Experts of a small language model.
Experts: 96 squared ReLU neurons an expert, 6 picks a token, a sigmoid router.
Training: a variant of Muon for the experts, 8938 steps.
Below are experts of layer 4 (counted from 0) of a mixture-of-experts language model. Rows are named router (the router's row for the expert), up (a neuron's input weights, with its number), down (a neuron's output weights, with its number) and show model dimensions 0-223. Each number is 200 + 30 x the weight over its row's rms, rounded and kept within 0 to 999.
Before each expert's rows: a language model's description of what the expert responds to. This comes from a sample of Wikipedia text that the model never trained on.

# expert 56
Description: Capital word starts. Capital initials or first pieces of names and institution words, e.g. R-ugby, Hong K-ong, Min-istry, Cent-er.
router,175,214,265,211,224,208,189,170,237,185,214,217,244,249,238,192,201,167,248,192,198,250,129,171,226,226,187,182,152,171,226,199,191,175,170,174,235,127,181,145,184,213,186,235,227,194,220,215,247,209,174,202,129,167,201,219,213,216,164,228,161,193,215,228,172,240,217,211,209,200,152,182,187,183,170,203,176,150,173,166,203,153,148,178,244,199,211,175,240,210,182,138,180,230,226,200,258,228,223,142,188,251,196,160,253,189,173,212,188,222,162,171,181,204,213,154,174,250,178,203,189,248,200,211,254,223,245,171,215,204,253,155,185,209,180,196,150,199,162,188,177,219,139,183,198,181,162,244,192,189,171,150,227,154,226,174,189,197,206,178,227,171,218,221,198,200,173,227,171,191,243,247,167,218,199,244,194,190,196,163,191,231,189,223,180,192,214,186,257,232,177,167,165,225,227,180,133,185,245,221,171,259,189,203,177,209,259,180,189,231,197,172,187,171,162,234,220,176,192,188,238,185,216,181
up1,226,191,203,235,289,200,247,184,124,169,199,205,215,265,244,265,155,179,151,186,226,169,185,251,225,199,240,221,254,248,225,201,238,238,233,182,215,190,205,192,236,200,211,218,166,218,222,213,175,233,207,230,225,222,202,183,209,177,179,209,228,188,163,223,201,144,232,210,171,202,111,193,158,171,219,242,217,178,195,197,186,213,176,215,230,204,202,219,216,200,153,199,228,177,260,263,234,189,204,190,206,251,232,149,139,214,212,198,205,174,177,208,216,150,208,246,174,209,226,176,156,194,195,192,201,194,241,203,153,236,259,219,195,230,188,206,188,198,211,217,242,217,218,238,179,174,198,178,221,156,218,246,245,206,247,180,207,270,202,204,146,203,192,206,230,174,201,169,159,248,190,178,215,215,174,158,214,217,182,157,194,168,220,206,186,209,172,180,174,223,237,196,163,238,160,171,173,197,287,186,177,235,192,169,178,185,207,174,214,171,209,214,231,156,192,189,207,286,206,173,194,188,211,186
down1,245,187,175,158,222,140,205,220,196,240,199,196,163,213,215,166,206,219,173,200,208,170,218,190,168,213,161,142,249,177,184,194,219,235,225,204,161,266,204,184,234,213,205,213,154,230,201,205,236,231,264,169,215,195,190,207,214,210,229,183,175,169,94,233,208,211,169,227,162,239,231,199,247,126,122,210,178,205,234,154,209,189,241,215,206,163,140,207,177,184,195,233,226,130,218,194,162,229,164,211,170,190,247,203,182,177,285,231,140,197,164,191,200,250,160,156,216,199,188,185,226,170,221,144,229,190,186,175,205,154,183,228,236,244,243,189,185,160,166,212,192,238,189,242,146,195,188,192,200,237,183,183,221,167,218,182,207,240,180,195,259,189,168,222,188,212,206,239,208,197,238,225,158,209,180,174,167,193,205,181,183,217,251,143,199,227,175,159,241,210,175,203,182,210,184,189,209,212,194,183,168,224,203,162,194,204,234,242,201,158,199,230,164,233,239,174,201,222,225,181,191,188,175,222
up2,247,164,163,216,134,183,147,160,182,201,228,178,164,210,145,211,148,189,213,196,174,234,188,157,178,221,182,185,194,203,260,220,217,233,212,188,240,222,202,267,157,238,215,172,202,180,268,230,167,232,187,232,212,253,211,171,173,208,202,148,193,260,200,270,199,148,242,186,200,214,227,208,153,214,205,199,225,240,231,197,216,231,177,246,223,207,195,229,186,222,198,193,186,172,228,175,221,210,223,153,257,175,236,192,199,248,210,164,231,238,236,188,179,148,188,197,210,194,187,179,204,216,221,201,233,234,197,166,247,183,215,211,223,258,233,182,226,224,210,208,249,230,261,210,156,182,228,206,244,198,189,169,193,182,201,200,147,273,220,227,152,173,231,205,151,173,209,210,213,248,186,199,172,180,174,217,163,153,235,209,149,150,233,189,209,198,192,243,208,204,164,203,191,215,202,163,179,229,243,202,182,163,209,218,161,181,227,220,221,228,160,190,196,140,251,214,211,178,229,215,223,249,231,143
down2,235,207,182,194,212,167,171,177,154,228,219,161,240,243,235,200,166,169,154,234,172,204,189,185,185,194,200,220,182,142,157,148,230,201,209,216,215,220,241,204,170,139,233,258,232,178,143,230,178,229,226,207,186,215,226,229,195,234,248,180,216,187,198,140,181,211,183,203,237,221,218,203,191,165,162,204,201,224,198,193,219,225,155,189,213,175,191,188,124,154,112,162,244,178,160,226,211,189,214,160,167,182,211,138,179,163,187,208,207,199,148,254,217,166,195,205,196,204,161,208,151,214,203,210,193,191,176,254,215,189,139,207,234,232,164,150,205,236,215,242,215,207,218,206,195,268,206,219,146,148,177,211,181,187,247,191,227,202,200,185,214,207,155,206,209,213,166,172,166,159,246,167,197,224,193,209,190,206,214,213,259,254,166,199,189,196,130,164,254,178,270,199,201,140,205,201,187,199,252,191,233,189,202,265,215,182,198,210,239,155,213,173,228,190,228,203,180,182,226,200,169,177,211,220
up3,206,246,195,171,209,232,169,238,158,221,155,171,187,199,179,253,271,155,160,161,201,189,183,176,213,177,208,234,176,185,227,171,222,214,212,224,191,224,148,189,169,177,247,235,209,201,200,197,219,184,170,211,206,201,212,217,226,230,161,230,174,156,170,232,228,222,173,227,119,194,228,218,212,234,223,207,179,207,131,178,238,219,210,258,238,172,233,217,226,214,245,205,183,197,211,207,168,189,193,218,170,147,219,277,236,221,245,228,183,165,235,212,200,246,208,170,211,169,175,189,197,171,209,175,127,228,216,129,241,189,235,128,210,204,190,173,198,177,190,216,186,224,176,236,264,193,227,217,213,214,177,181,250,202,245,213,159,166,221,181,154,186,207,168,148,208,239,199,181,256,203,175,171,221,232,201,205,185,192,182,178,242,183,203,140,228,161,204,255,198,224,201,143,197,225,204,277,214,194,251,189,229,145,174,227,239,193,192,195,178,189,205,190,237,204,219,224,180,218,138,182,226,186,205
down3,184,201,173,192,225,180,218,216,136,158,157,196,202,209,159,224,198,182,177,202,176,143,220,211,262,177,206,255,206,165,209,211,238,170,237,172,191,228,222,229,195,261,213,236,184,179,189,225,205,212,201,161,187,149,157,165,201,199,203,221,177,207,180,229,183,205,228,172,191,214,264,233,173,235,176,220,195,207,185,178,207,226,214,160,210,209,238,220,169,214,169,203,145,108,178,162,186,231,202,170,204,241,201,127,175,208,161,229,187,227,159,186,238,164,222,231,194,229,228,190,261,166,230,214,228,173,180,198,218,243,203,132,186,195,191,152,112,247,154,177,177,184,228,182,217,210,173,216,175,208,225,182,166,166,211,126,230,165,148,207,222,210,215,202,247,222,199,239,218,243,163,223,200,147,190,196,232,176,183,237,214,221,192,201,255,177,198,160,226,197,224,185,210,179,212,204,273,239,175,179,221,229,197,256,167,204,208,216,198,229,181,204,186,235,155,176,243,169,144,240,226,187,211,160
up4,214,179,228,213,180,192,180,193,233,189,210,177,164,207,195,245,240,171,248,175,222,218,184,194,213,149,165,145,162,176,196,225,233,228,164,186,196,238,204,204,227,207,238,209,195,147,214,207,168,170,185,249,195,215,194,211,193,198,214,202,170,221,187,186,237,204,191,202,220,213,223,228,204,152,238,215,278,159,220,175,242,204,189,194,226,181,184,247,254,256,227,152,178,143,250,210,255,222,234,229,204,198,258,205,148,184,240,230,202,223,213,197,197,173,264,242,170,168,153,182,159,165,199,200,210,215,256,203,229,206,185,196,198,219,230,203,187,126,223,188,200,219,157,141,192,228,183,258,177,127,189,218,240,220,131,182,137,130,201,171,183,187,183,239,190,194,233,152,221,224,205,206,200,189,210,200,161,262,172,197,215,152,218,197,202,270,213,226,227,210,251,232,189,234,215,206,199,231,183,217,162,213,178,188,208,205,224,171,237,225,231,231,198,162,168,203,219,222,210,165,184,220,282,203
down4,226,195,238,204,225,181,188,238,254,166,213,159,239,194,200,229,187,128,154,210,248,206,227,215,210,217,186,220,199,242,207,190,137,208,220,212,151,223,198,188,171,203,196,207,182,235,213,228,162,242,225,222,214,210,210,150,192,177,235,150,187,218,236,192,214,173,166,218,256,222,251,275,255,160,216,243,229,210,205,191,209,237,253,140,196,220,266,170,175,185,183,211,206,208,175,164,214,174,198,165,213,150,211,183,187,186,178,223,230,204,205,227,190,220,184,238,216,210,202,230,197,180,169,166,170,158,197,230,217,201,143,198,193,180,206,206,236,226,181,204,225,261,216,279,176,168,169,173,185,226,270,170,234,209,118,154,216,200,152,189,172,172,221,201,224,183,228,222,133,203,176,170,181,205,253,203,217,213,264,177,162,220,207,179,208,211,216,199,187,158,238,207,146,208,233,195,191,166,240,200,215,224,176,193,166,226,186,225,252,192,191,242,169,188,218,178,176,188,169,219,162,287,219,223
up5,187,168,168,189,205,199,196,173,194,283,171,186,259,222,186,217,174,181,163,188,175,160,182,172,228,157,187,190,169,212,200,167,174,156,233,225,218,194,221,184,219,261,260,99,148,232,240,214,207,190,186,181,131,214,181,179,220,192,216,172,199,196,187,205,226,209,137,192,225,194,216,199,161,201,257,187,234,204,220,247,229,202,219,168,162,243,272,195,256,254,198,199,207,161,216,225,194,200,234,186,197,209,176,191,218,215,163,164,163,180,142,223,169,163,174,196,176,192,198,233,182,183,122,203,222,234,162,129,234,202,172,186,152,223,167,169,217,165,207,218,206,221,193,230,161,232,166,191,184,209,184,232,209,223,216,179,183,209,168,209,195,250,225,210,146,164,228,171,221,189,190,216,141,208,240,146,205,207,220,199,236,161,206,149,235,210,179,205,220,188,166,214,205,207,154,191,164,186,205,220,195,213,158,213,159,162,212,175,242,211,178,204,159,235,201,161,129,192,207,208,156,252,197,223
down5,189,91,207,212,181,252,233,211,262,148,222,203,199,205,205,235,231,158,220,194,235,257,228,198,218,123,144,153,272,217,210,218,172,195,208,212,173,220,240,183,196,200,201,168,146,220,212,255,222,155,205,291,174,165,176,172,209,240,176,198,153,161,185,216,223,244,186,175,188,184,181,211,189,211,245,184,174,172,190,187,189,218,173,145,229,202,193,230,227,221,225,191,240,219,185,182,204,97,196,211,153,150,158,186,190,249,178,207,212,204,207,197,228,203,246,248,194,278,176,203,194,186,184,199,177,167,196,169,206,255,170,196,215,173,203,211,192,220,206,196,189,223,175,173,217,197,205,159,172,156,250,198,231,195,188,237,177,221,212,208,218,234,192,197,173,215,196,231,181,219,225,264,207,211,210,209,179,209,214,223,152,169,214,218,180,222,139,207,172,175,179,171,188,213,222,187,178,193,215,238,197,216,229,203,236,170,188,143,201,224,190,191,231,238,167,247,218,226,170,201,203,260,172,242
up6,250,268,199,243,258,159,185,224,154,206,228,198,179,190,220,262,176,136,174,200,179,200,211,184,210,215,226,223,195,217,170,190,235,155,186,219,220,235,107,143,237,198,257,196,190,191,204,209,189,219,165,186,140,193,176,185,250,235,214,170,183,221,148,222,185,228,220,198,156,239,224,215,191,192,168,176,232,172,203,183,195,193,193,199,183,212,237,217,216,184,219,184,154,198,200,202,206,170,183,190,146,160,170,211,220,171,165,180,218,186,222,216,161,247,236,152,203,129,205,207,172,188,238,191,182,176,233,125,208,221,177,183,156,251,172,212,158,173,227,224,248,196,201,188,199,221,220,212,156,220,245,245,178,220,221,236,177,153,202,209,157,199,210,159,156,195,218,146,218,209,205,172,120,208,156,173,264,205,134,188,180,224,177,272,187,227,251,229,190,194,199,227,143,215,187,204,173,166,224,204,221,208,151,208,173,200,219,203,197,208,189,224,204,182,191,208,256,186,226,225,205,165,183,229
down6,224,246,238,172,224,213,226,215,262,209,198,182,238,217,247,172,214,212,241,218,261,204,194,304,149,199,186,202,168,195,226,231,200,161,172,209,210,138,210,242,214,194,175,176,189,164,183,147,186,259,190,169,220,170,175,205,236,226,161,184,241,182,198,234,179,211,218,231,174,211,159,132,205,178,211,211,185,225,131,225,207,183,203,201,164,164,199,224,211,209,214,218,211,213,208,244,234,191,250,187,169,203,213,151,156,219,151,250,199,237,153,224,178,230,188,170,257,195,231,201,188,213,182,136,219,156,200,195,232,218,214,206,131,171,189,229,227,255,231,195,209,216,169,191,221,178,156,217,186,223,181,175,204,206,228,206,217,268,247,178,238,205,180,209,188,206,155,216,199,196,210,191,172,191,153,186,241,201,259,189,262,175,182,169,220,172,209,153,241,188,165,207,252,183,185,193,158,150,177,208,179,191,159,208,176,150,224,208,220,181,187,185,180,195,243,240,242,236,186,224,226,152,168,172
up7,230,166,211,197,231,181,172,177,171,166,197,183,159,241,190,209,160,163,179,196,187,223,202,192,184,172,178,209,201,212,229,217,215,232,207,118,165,199,166,157,148,168,168,186,177,185,166,194,126,193,166,221,200,211,209,234,255,184,259,137,237,225,212,260,259,232,207,212,248,193,204,204,184,193,237,178,210,173,225,178,216,188,183,241,225,182,206,195,231,217,225,231,206,203,293,201,222,179,194,153,187,187,221,193,185,178,198,194,227,239,201,232,169,206,210,185,256,202,134,160,191,217,214,164,190,202,242,182,276,236,169,222,228,240,227,225,192,196,229,227,185,217,197,235,249,201,204,211,214,174,197,225,194,201,193,214,223,201,181,194,129,195,268,144,165,229,262,229,193,204,140,211,154,165,229,236,192,171,183,206,206,237,197,219,129,181,237,204,198,235,215,164,168,169,236,271,181,180,202,180,206,186,187,223,153,174,217,172,225,212,194,183,179,207,219,171,231,182,233,238,157,267,184,169
down7,221,192,156,226,205,164,225,148,242,182,228,209,227,226,157,198,193,177,184,203,216,210,145,188,161,211,147,169,178,209,244,172,200,177,262,206,167,222,162,223,196,213,222,211,220,215,153,155,248,210,195,162,164,236,182,203,212,233,124,188,225,186,167,176,150,225,226,145,228,227,209,215,177,175,199,233,192,206,211,205,192,226,199,229,195,190,211,161,166,208,216,212,167,163,240,232,160,181,243,191,236,177,229,198,168,221,136,207,181,221,197,223,160,204,270,215,224,206,154,214,170,150,133,193,216,212,221,221,180,183,194,157,184,180,215,192,180,221,227,176,174,180,175,171,165,139,212,192,202,181,176,172,202,149,241,209,246,152,277,238,175,230,246,186,234,194,200,224,157,223,214,201,188,188,160,210,173,172,229,219,213,170,224,217,172,215,127,183,247,202,266,214,231,226,234,195,165,214,229,149,202,231,212,202,215,201,219,201,242,172,147,178,205,149,164,194,158,174,183,142,213,180,258,154
up8,209,197,163,192,168,224,207,180,171,218,136,137,188,217,144,203,224,196,178,169,189,217,185,241,221,173,226,229,208,190,211,229,203,234,208,155,187,228,188,207,219,155,207,251,209,174,237,235,190,177,162,217,205,202,206,146,208,214,215,180,153,172,170,206,178,149,173,211,243,205,226,216,225,181,213,182,205,177,166,212,233,183,213,257,162,196,199,157,258,164,237,205,189,149,226,205,171,237,258,223,169,212,180,179,181,167,172,176,167,222,217,184,193,214,233,156,145,216,156,225,184,177,167,240,214,209,196,192,192,263,232,208,210,262,195,200,157,133,212,205,222,234,164,202,221,166,190,214,245,230,249,256,275,167,246,241,183,219,201,196,162,168,227,248,170,238,192,170,181,226,209,163,183,191,190,173,257,183,174,191,195,178,205,223,127,223,209,219,188,199,150,212,210,223,171,221,210,200,177,227,145,209,113,179,175,174,204,160,137,203,156,192,258,264,183,164,207,191,209,204,228,209,225,199
down8,194,226,212,210,220,206,206,257,203,212,199,175,188,132,212,191,184,188,155,213,198,167,192,153,190,203,172,231,179,209,210,157,234,159,149,205,201,224,248,222,148,210,188,208,201,180,209,192,213,189,191,201,200,158,239,205,177,176,156,239,232,173,203,215,210,239,221,183,179,196,213,217,170,226,214,193,238,186,191,200,199,210,179,173,186,190,202,199,200,237,223,217,198,157,179,166,229,209,176,185,206,227,141,197,161,211,129,163,233,226,267,224,193,260,196,210,196,176,182,196,215,200,223,156,203,188,189,205,226,248,224,170,186,222,182,250,127,192,208,166,192,186,221,216,206,172,194,249,252,202,205,155,163,193,227,218,199,265,170,245,193,156,239,245,231,174,190,233,237,218,247,226,182,160,224,183,234,161,195,182,144,234,149,200,167,153,249,208,259,188,178,182,186,249,225,220,140,268,196,212,172,220,214,188,189,197,262,134,184,166,199,264,197,136,241,206,204,190,165,182,243,226,292,162
up9,245,198,187,204,218,199,192,169,218,210,262,192,259,214,172,193,201,221,148,191,195,222,210,187,201,193,220,238,203,263,224,210,197,143,216,238,172,174,202,212,172,222,222,181,170,238,213,185,145,181,164,227,160,173,163,220,251,206,207,144,230,184,183,208,217,181,184,166,188,218,164,172,186,159,162,187,239,254,192,147,184,242,201,197,254,172,214,200,171,242,181,186,228,194,201,205,188,202,215,245,243,233,192,215,260,130,172,240,240,212,186,200,201,137,212,211,206,162,172,197,165,160,240,180,169,207,205,180,217,201,205,219,187,261,196,175,180,181,223,196,194,204,170,219,194,186,169,201,188,213,243,220,206,154,178,218,153,234,195,214,222,205,180,167,247,178,197,223,205,253,229,245,198,180,188,191,209,244,211,193,218,181,212,138,143,262,198,194,213,207,232,279,207,238,128,184,204,249,248,195,235,260,177,197,221,227,211,210,242,264,195,169,145,217,194,218,195,139,195,207,172,116,170,162
down9,150,184,238,242,242,204,220,190,189,243,172,164,222,187,218,232,227,215,161,175,216,182,196,209,185,230,157,153,243,175,185,247,205,160,178,279,222,191,163,243,210,221,179,203,201,228,191,198,215,169,160,216,149,202,195,246,213,189,177,222,176,211,215,221,164,195,197,207,159,248,229,138,170,192,262,206,172,246,147,224,210,154,211,195,162,194,169,196,171,175,208,214,183,171,181,237,221,168,187,245,225,190,172,220,207,269,173,178,210,239,234,200,177,114,225,195,189,214,181,177,205,126,187,209,230,217,215,187,176,120,171,269,198,234,156,159,216,171,201,183,172,186,189,188,197,148,178,181,140,209,191,189,183,186,196,158,253,195,172,182,154,177,141,219,242,204,252,228,154,191,237,194,234,214,211,211,181,211,167,222,170,223,183,249,172,175,148,214,131,188,180,205,198,205,193,160,226,202,165,157,201,178,191,231,229,162,212,233,179,233,233,164,206,215,155,231,204,227,233,217,207,202,193,218
up10,179,227,192,208,222,192,251,214,150,144,158,181,200,237,238,230,172,188,252,234,218,267,191,188,192,224,189,220,210,245,235,103,201,176,140,183,151,253,209,154,169,228,187,178,168,209,239,176,206,259,193,242,178,218,178,181,225,206,188,204,192,231,198,206,234,219,191,165,230,151,244,179,219,199,215,206,239,254,245,225,239,149,216,196,244,204,171,218,255,222,211,157,219,170,207,200,213,214,206,143,202,206,214,212,168,233,191,203,212,212,186,199,186,193,229,195,210,179,228,155,165,189,206,142,149,308,195,165,201,165,213,175,184,211,213,207,180,139,264,176,195,268,214,193,233,191,174,161,230,199,257,250,210,182,170,202,201,210,204,233,143,176,185,199,156,182,257,194,197,187,196,208,233,208,179,201,150,184,176,221,233,166,185,159,204,206,214,166,180,273,179,170,237,228,167,225,227,246,218,215,192,261,194,188,201,191,178,241,224,198,184,209,182,202,206,227,193,207,167,210,203,187,195,209
down10,200,249,236,216,243,187,166,222,226,172,183,175,169,198,204,216,211,243,272,246,170,189,215,207,181,219,232,236,178,222,190,158,198,203,197,190,181,149,207,243,159,215,198,200,240,199,233,193,216,216,213,234,178,197,228,175,230,192,199,179,222,232,192,184,202,179,188,175,177,141,244,179,234,202,220,200,201,216,234,206,234,169,200,128,231,182,178,156,190,192,151,209,168,239,200,197,198,208,204,209,194,177,226,249,165,208,183,258,199,235,198,239,219,168,203,178,256,205,199,225,140,225,221,224,220,228,146,180,187,145,180,209,226,213,187,237,216,196,201,161,257,211,200,243,212,190,245,253,207,217,179,224,248,216,184,212,166,175,180,206,253,180,218,216,201,179,165,144,161,146,131,183,228,197,202,186,175,202,254,220,221,203,170,153,170,205,202,163,144,135,189,180,196,172,120,172,226,155,207,190,177,242,220,157,195,196,183,218,166,173,248,202,175,164,171,152,206,268,257,234,132,179,228,157
up11,213,186,215,154,214,192,242,218,219,179,195,185,184,208,188,177,162,195,187,187,193,175,198,182,294,226,201,225,203,179,241,264,177,177,195,186,210,239,157,188,223,227,139,243,217,144,204,219,183,172,152,196,167,251,221,203,243,200,195,166,153,189,262,232,268,142,164,194,114,186,169,184,182,192,203,188,232,211,185,248,199,178,239,287,260,170,193,207,237,196,235,246,213,205,195,195,227,196,196,261,188,175,181,210,243,151,183,258,221,241,213,228,150,208,184,141,266,166,139,205,206,207,198,229,188,173,191,193,215,239,191,178,206,252,220,184,238,225,212,193,187,212,191,195,205,189,224,219,225,176,193,173,235,245,182,208,194,235,226,220,193,175,255,175,159,237,172,220,206,267,188,179,183,216,209,228,162,158,178,193,117,228,161,211,208,244,183,224,197,237,203,217,188,227,191,182,227,225,220,221,203,225,160,171,221,210,191,180,219,201,233,225,209,208,204,231,230,216,256,174,201,210,213,217
down11,202,211,207,196,229,206,230,174,262,183,176,163,233,213,237,259,139,205,153,190,198,173,177,205,282,218,175,233,225,239,194,235,163,193,189,165,246,216,207,194,137,217,158,241,249,240,239,228,220,210,170,181,208,271,168,168,191,197,194,175,184,205,179,197,177,174,191,220,202,240,199,214,158,189,180,189,199,238,246,179,165,207,167,215,157,205,256,183,210,219,182,182,152,191,247,238,226,292,199,203,236,247,178,147,246,188,159,157,215,206,206,212,207,210,161,212,203,194,220,129,197,179,240,248,211,198,214,210,156,196,199,162,223,284,200,175,165,163,148,162,125,186,200,205,202,176,162,190,220,200,194,182,207,227,214,206,202,183,207,166,209,157,229,238,202,142,239,182,209,222,194,175,186,191,209,158,185,201,229,261,180,171,191,236,243,165,208,230,196,199,212,210,201,163,177,218,244,193,127,203,208,190,203,195,206,211,200,240,161,201,153,166,177,222,152,203,226,182,253,180,189,195,225,194
up12,227,199,200,193,146,173,252,199,205,239,206,221,202,143,175,224,158,170,209,117,263,255,186,180,216,147,193,219,214,212,213,168,246,216,198,180,216,210,180,208,192,198,205,209,192,174,211,232,137,221,191,203,193,194,194,235,202,209,201,190,195,201,190,204,163,196,213,199,219,151,246,247,220,202,185,128,205,216,165,193,205,176,169,217,179,227,228,200,197,128,181,194,184,149,263,194,207,227,258,248,243,192,179,185,148,156,214,197,229,225,194,206,146,202,169,234,191,169,190,202,138,202,196,216,235,207,214,216,235,192,162,183,198,211,195,213,148,165,202,229,220,163,151,159,206,178,182,192,175,109,262,243,226,185,187,189,197,149,165,181,191,217,254,204,218,173,201,201,234,281,237,177,156,241,219,205,161,169,229,138,202,135,195,210,237,195,169,259,186,213,210,194,171,233,184,226,218,220,130,187,199,212,230,171,190,220,177,194,251,232,253,148,163,213,211,188,220,206,184,196,187,187,199,193
down12,196,235,245,202,240,164,187,154,215,180,181,199,207,159,217,243,168,138,212,224,241,191,217,249,225,179,240,147,210,130,212,183,209,166,173,173,190,212,198,199,161,204,215,190,170,231,211,227,254,174,184,211,132,255,243,136,159,243,194,230,209,207,237,174,182,190,182,194,240,164,143,171,182,227,228,211,202,199,194,220,210,198,202,201,203,247,204,195,178,191,174,211,243,178,177,212,165,242,234,230,155,236,202,185,180,208,251,239,147,157,231,170,222,192,169,215,217,142,243,232,192,200,131,119,178,210,210,250,172,186,184,246,248,193,173,258,185,238,185,189,188,161,205,154,240,215,200,201,227,193,111,193,185,212,196,251,168,183,213,255,187,195,224,221,234,249,213,223,206,201,198,163,211,176,175,188,207,175,176,244,192,194,193,171,246,185,205,201,209,242,196,184,215,190,171,177,193,229,183,200,210,208,135,248,214,234,206,156,202,162,204,204,174,196,231,167,229,208,215,184,186,197,127,159
up13,207,173,224,248,209,210,228,197,198,191,223,161,201,231,197,232,181,175,232,182,206,194,204,241,228,260,157,215,222,219,213,233,224,183,233,158,186,233,232,227,204,209,194,225,217,228,199,241,216,167,148,209,223,172,258,196,169,189,239,207,167,212,200,179,204,163,213,240,174,261,252,221,148,263,195,145,237,216,257,219,233,198,214,191,174,204,247,187,205,225,187,184,163,189,254,258,207,181,249,168,181,165,170,159,170,188,177,182,179,203,184,234,217,243,202,250,252,145,150,231,197,184,185,156,207,233,232,199,248,161,256,155,168,207,194,203,205,171,271,217,184,159,215,182,209,175,207,221,233,199,149,198,214,229,226,201,192,211,196,244,151,136,282,193,193,245,208,125,227,166,169,233,163,207,172,241,171,165,178,169,180,165,220,204,202,170,208,203,191,183,190,139,183,210,161,152,170,262,215,180,232,201,176,158,186,208,182,182,225,193,181,212,179,174,188,210,245,208,190,178,180,189,228,188
down13,149,246,210,202,181,243,156,202,194,226,220,149,234,231,236,236,173,210,171,207,177,217,197,156,189,229,178,169,177,175,215,197,181,183,302,227,168,194,211,162,236,193,215,202,251,223,151,205,153,166,195,246,233,186,238,219,231,184,200,191,247,197,160,189,178,209,206,236,223,182,222,187,214,167,171,232,165,230,180,234,221,175,184,153,156,226,192,197,183,140,216,195,186,219,235,288,241,212,227,201,186,192,210,204,149,241,205,231,215,192,186,230,163,208,188,257,244,218,178,256,183,136,182,231,241,196,173,163,218,193,229,162,201,195,160,199,190,239,226,240,184,200,184,200,206,253,197,150,178,157,170,181,212,198,243,222,175,192,200,172,155,231,241,146,210,183,156,193,144,209,220,258,224,202,172,180,188,184,202,211,150,211,240,183,191,191,146,159,215,193,212,140,229,200,178,126,174,226,213,228,174,195,183,164,180,184,239,158,196,224,193,178,234,168,207,142,206,207,179,213,182,180,174,154
up14,247,173,202,219,165,206,252,151,207,226,201,180,239,249,243,185,195,190,275,181,171,217,246,198,200,220,195,190,161,216,212,216,221,184,214,176,209,204,154,136,174,221,204,189,176,202,230,249,188,224,162,202,226,218,190,176,263,246,239,172,126,168,178,199,213,163,234,164,217,208,191,242,203,209,218,251,191,204,230,179,183,247,241,245,196,184,241,206,179,234,246,226,191,192,241,176,222,187,237,168,227,197,211,219,231,199,199,206,242,154,214,263,211,229,222,237,251,181,241,136,160,179,187,186,207,235,202,169,153,202,199,202,210,217,146,209,177,183,234,196,192,217,220,199,213,224,167,175,187,192,218,158,227,164,208,224,176,116,215,182,140,204,209,191,226,190,223,209,191,219,230,196,177,210,163,145,235,200,217,195,227,175,228,181,184,241,244,193,143,216,146,200,237,200,277,185,137,172,206,231,257,217,134,193,192,226,212,164,224,186,185,189,135,213,213,234,179,179,248,180,173,202,196,225
down14,184,232,255,174,220,188,211,212,177,153,197,236,197,226,231,168,185,195,196,188,152,189,238,217,211,164,261,152,226,160,172,229,185,236,219,161,206,138,202,151,233,236,233,187,179,195,234,199,253,241,250,206,289,199,221,187,249,194,223,191,146,180,197,212,184,225,204,265,179,179,183,215,199,233,228,217,249,192,190,153,220,183,175,199,156,205,174,217,162,215,169,187,166,189,194,154,212,192,178,221,169,208,262,180,206,251,214,205,226,183,199,204,223,157,225,176,206,220,259,225,182,226,201,167,163,165,216,227,220,170,200,212,211,206,203,218,262,172,236,212,213,249,218,252,212,229,219,158,231,247,194,146,200,211,275,197,196,178,210,213,216,177,245,164,120,155,149,181,185,168,206,233,191,210,201,182,202,233,313,209,195,210,181,180,240,151,181,199,193,189,210,193,183,215,179,174,200,140,230,229,239,218,205,175,188,213,218,188,209,221,213,213,222,185,209,191,260,185,220,170,149,185,222,222
up15,193,190,190,227,207,244,214,184,184,201,158,225,170,243,183,181,206,213,200,152,161,148,179,157,182,228,224,231,215,192,248,237,206,199,215,193,189,172,206,211,209,195,182,168,242,178,245,198,184,172,208,239,174,253,210,160,180,178,183,191,138,183,205,160,163,222,159,232,213,219,170,242,208,224,173,151,157,234,170,207,175,193,210,226,178,262,219,206,221,188,259,194,153,181,209,230,223,212,201,204,121,204,231,156,193,240,242,184,227,203,200,211,182,222,219,199,262,161,171,153,161,152,155,219,230,252,200,185,205,174,238,166,211,194,158,189,173,189,233,230,222,240,171,202,248,213,184,211,210,202,212,197,204,170,221,234,174,214,154,289,188,261,222,155,229,208,244,188,229,188,234,216,166,183,169,193,150,182,193,178,204,208,186,190,192,166,272,199,203,240,187,215,190,271,153,144,175,236,264,196,163,202,174,158,165,232,214,184,285,209,182,214,186,187,234,171,197,222,236,188,195,243,188,195
down15,231,192,187,188,191,205,179,202,196,232,254,177,206,161,138,187,194,158,253,243,194,240,231,194,164,165,203,203,226,239,209,231,232,174,232,189,211,248,165,223,190,171,222,218,259,178,241,216,198,214,171,239,140,211,237,202,190,251,178,188,193,218,172,186,181,192,228,195,193,193,205,172,195,201,260,266,194,187,208,196,191,221,243,231,241,168,186,233,232,189,184,200,219,261,209,231,243,153,232,240,248,239,226,183,207,185,162,195,199,192,212,210,202,202,262,134,204,260,199,254,239,230,183,221,183,152,190,173,254,237,268,223,223,191,174,224,217,264,159,146,174,190,190,184,165,239,185,152,218,201,230,215,225,200,217,218,144,209,208,147,194,142,187,238,239,224,178,211,220,190,220,248,234,202,220,167,183,211,240,204,234,216,190,162,155,269,210,189,156,235,196,203,217,246,188,248,189,173,186,204,148,187,199,197,189,213,196,192,158,204,170,209,186,208,160,208,189,130,176,263,172,192,184,209